From a checkpoint of a small mixture-of-experts model trained on Wikipedia.
Size: 13 layers, width 128, 32.6M parameters.
Experts: 192 ReGLU neurons an expert, 1 pick a token, a softmax router.
Training: 360M tokens, 4117 steps.
Below are experts of layer 6 (counted from 0) of a mixture-of-experts language model. Rows are named router (the router's row for the expert), gate (a neuron's input weights, with its number), up (a neuron's input weights, with its number), down (a neuron's output weights, with its number) and show model dimensions 0-127. Each number is 500 + 40 x the weight over its row's rms, rounded and kept within 0 to 999. Numbers have three digits each.
After each expert's rows: "comes after" lists some tokens at least twice as common just before its tokens as in all text. This comes from a sample of Wikipedia text that the model never trained on. Tokens count by the router's weight.

# expert 13
router:522523544537535550518541546463463473510457518491562478483496526455461470532553524442487450475469504471434512564467588510539544531487507571503593443552403478491463436483503583494430461483509502513487475475498407470498528554507544551543514528462465507425516423517504509522501520518472572534546514451489451471435485526509460481494522480502446575431523517523577523480478539501503534416490
gate20:517539521480504569490482549493575412433445450513526484482524510579524432522447552490477501451547589508509547476489441540572583522525458458442529487516484534479436442454562460554461507511455502543530468499494488453494506483504492510474461544462453547510536512525533523515494440470474611540537532508507479447502487483537584532420503482532518475447511532556506464568492564560517519487504
up20:456477548540469534550517516559516531512472558491473514544486506506460489526508489513509545443537495468539556470518436505490431584535465456452556512484403475518555465496451507533490458555433484450532457484447466507473455513480493595445511568458558561432562415473524482474507488465524455563464503555464406448531542476536478504412506481505508496531449501543492480575512520524515509470455
down20:567545477470480522438485493531518413480528478486466542508502544459521469484419530478524490420483521459468474588515568572495538527519558414510520525447506541564513506503479547505427488464446478472424519522562387510510449509497492492501532451525485502482506479612547459495587516525479486519469559409460495530540548554475464474507509505558505503435486488506499476476460478453498502451537
comes after: "1", "2", "\n", ")", " (born ", "9"

# expert 2
router:581499456488517508496514526477459431564552539535506478536538565516467478494518464476563457563468482429429515518512490518527519510489532604504504440411525562488483555562447473543505430528504507532533465485528450491427518457447496437519455489458490533507461507427502473541558550498527547566519515568504479546465526481552437461501503500497526424520529467565484551438490544496448451454473
gate20:527453536499546486491544444532493518566637485519508534503543502514410511502499456515552526512538486537484504450534445515504500465571519466501489445479449458563489521461450512490542580546498493555531508482508489472479531516468477591462613490543479551540560475484498554479494498498511502573513512568490525489515479483516493471559514536504504468512465534519575487544532529466629562439445
up20:508505465537505546453477461457409518489478462489481537517514456460567532538523465490527491518576463542536458545519424570533446541496523548471445460536511516475529561507539518472444480479537475474478591507508468526490482543587490509459574552484526554553526553500490475564469522551573485572507444463475556492531508510545569571499502484629508512522531532549476477520453556521509499471486
down20:471486543550526466521453495438524473479507499510470592499572484492516469500539515503445494525427434446553490439540496492538459551544523434456471484487496476548459505581606566544493466444500419527471515513494470502461428442524515481462514473435497491564495548490491487576496561470502524478580452487452517514438470485498518609447554471563545526515497531432514499465467500471485520499477
comes after: "\n", " |", "|---|---|---|---", "\n\n", "|", " | Votes |"

# expert 18
router:512519463522499439507460578497451531550463472544438496518467577524513506500514488583467436559519488506473478508454442489495477518462501557518505451531497493529499479553477518429455436459494482499494505539530438526524525520556531473584569443520543517533529463511443509508425480452570432407466491502486536521484456493471510584566487549446488500471600570540527532459532543557480454463496
gate8:472468477565474432473418544505565571494496498560474541510496572512525562499475511525506450504540484479504559506463520480509516522527520522551511533511571495405535494621435537532464554558537489450474500501559528499450485479506481521565484498514503552487589592601460510504529503496501503438466565522506564543486492497457545506518527497540519446472519469557539442535522548532520536461461
up8:473456532565484448485468555493550517515496502478482532505533485465573554470506478527491467574455451517502540545499539593499484470570506546492510536523469500514595489540442604510507559547586534506483500533600505507495484485504539529466481501489535560472507517492453505527478462484522442525517551549473534500517527465463527460595511474514516400513463464506500474620542544571523518484446
down8:524554489559497532533479479543510443472532472506486472530466472413549479452451478497579483617448455492465477571496562521503516446564473494548555571540477490463504526469515462497503534505489537513526507561482459461505490507548480525535432422494463494425474457512581534546529482521498569546472489494510491531466530482600466546468533419442507474538445572552526481463497508506465480503436
comes after: "\n", "|", "-", "|  |", " |", ";"

# expert 7
router:580582481474510516512486561451472449477486475471494480465445535518513523468500502472569483549552541487550442410459501555507509441556524572539461500533475549490437549508532560444547443465543530506461530462486456540512469473559510521521499553526544491483509496523467514515503418451522461545430454540450505572561424497479438413462527501443527557487474447485492525453493535529476540550512
gate19:519521456532481577518446547574488545512484517517470479466518545480529462465544604521485509498429533535440457502468505633546475532462426497488590497567492505537455541407534508487507472541475521499455473490496491518531491485526479528478441478549560470479469497523549521455446473564471485524556496561438444528476475545546521481566544420539547501490503486474518516444544513543495480550460
up19:466459536447543519532477417473507444484438445517490512533508478468473471539510507558518557490569558443604518473447512459469495470468510536446476458438491511484463506483490495521486474529497500496523513491553522501490468565497496434473518479463427550510545446549442409556545491476553469533509502471435490464577485573413431526457484528457454512548490540517520464470443426460513546481567
down19:579478491467476486442528476487475498527517467619548477543426519465430488487464528527484493469459510505486431470410540505495571499498476469475559574509452569535551560500483571471471505535463475507555524474434526495458547527462463483503400457539519478521508536499530480505419520556436471508473451574436449510506539541512510472468487511526562468533536453426473530549486527502528526525463
comes after: " | ", "| ", " ", ", ", " (", "; "

# expert 0
router:492441539572526516428518502518497518529588500437510488414518478451556567477500478545604544507475476518444459558487490478458572551559473553476475525455518507489464515449501564526502553562549577508447585446528555486449476478537477526524446476440467520429498489456486448526478518460547540499526500508495504449480492560496494471527513437534510434567463532523512480505504510427505545518462
gate8:485530545495438460431489502517523507497508478468521468483504438538430551547413541482506468472538451489457526533486540476543474462516523448454484460493546502572586498479503456491537522512545552520521466469521513457488493478527573452503517525494497507519441577550523491448472461507533525513487515520482455425517502436552397465528534495468509575572392501459504592522432495477523457515408
up8:493503556426451532432471522441456533529511465489440475498552475436417559514499489485524472480515440530475519580482517443531541464518531468462468469522545477540574436528522480491449535499534489530515493472600518503504527550520543474469542473441499499475471517575510442476416447527563576499481561553505501448560531473514452456515486476507529534601455442474543504533455450502546472501469
down8:557531530496514519547501536498490494515518452534504435581454413495502595523503479493478495450620465501482542491470535470578533536544455495498540559470495483487508516479490509441601606477548541464512473475520539478475477515503461514463476521477479499503461504515491524531507489501532526524503492515500418464521447420506473470506595455482433524605470442545505558449456482491540522579511
comes after: ".", "\n\n", "==", "\n", "===", " ="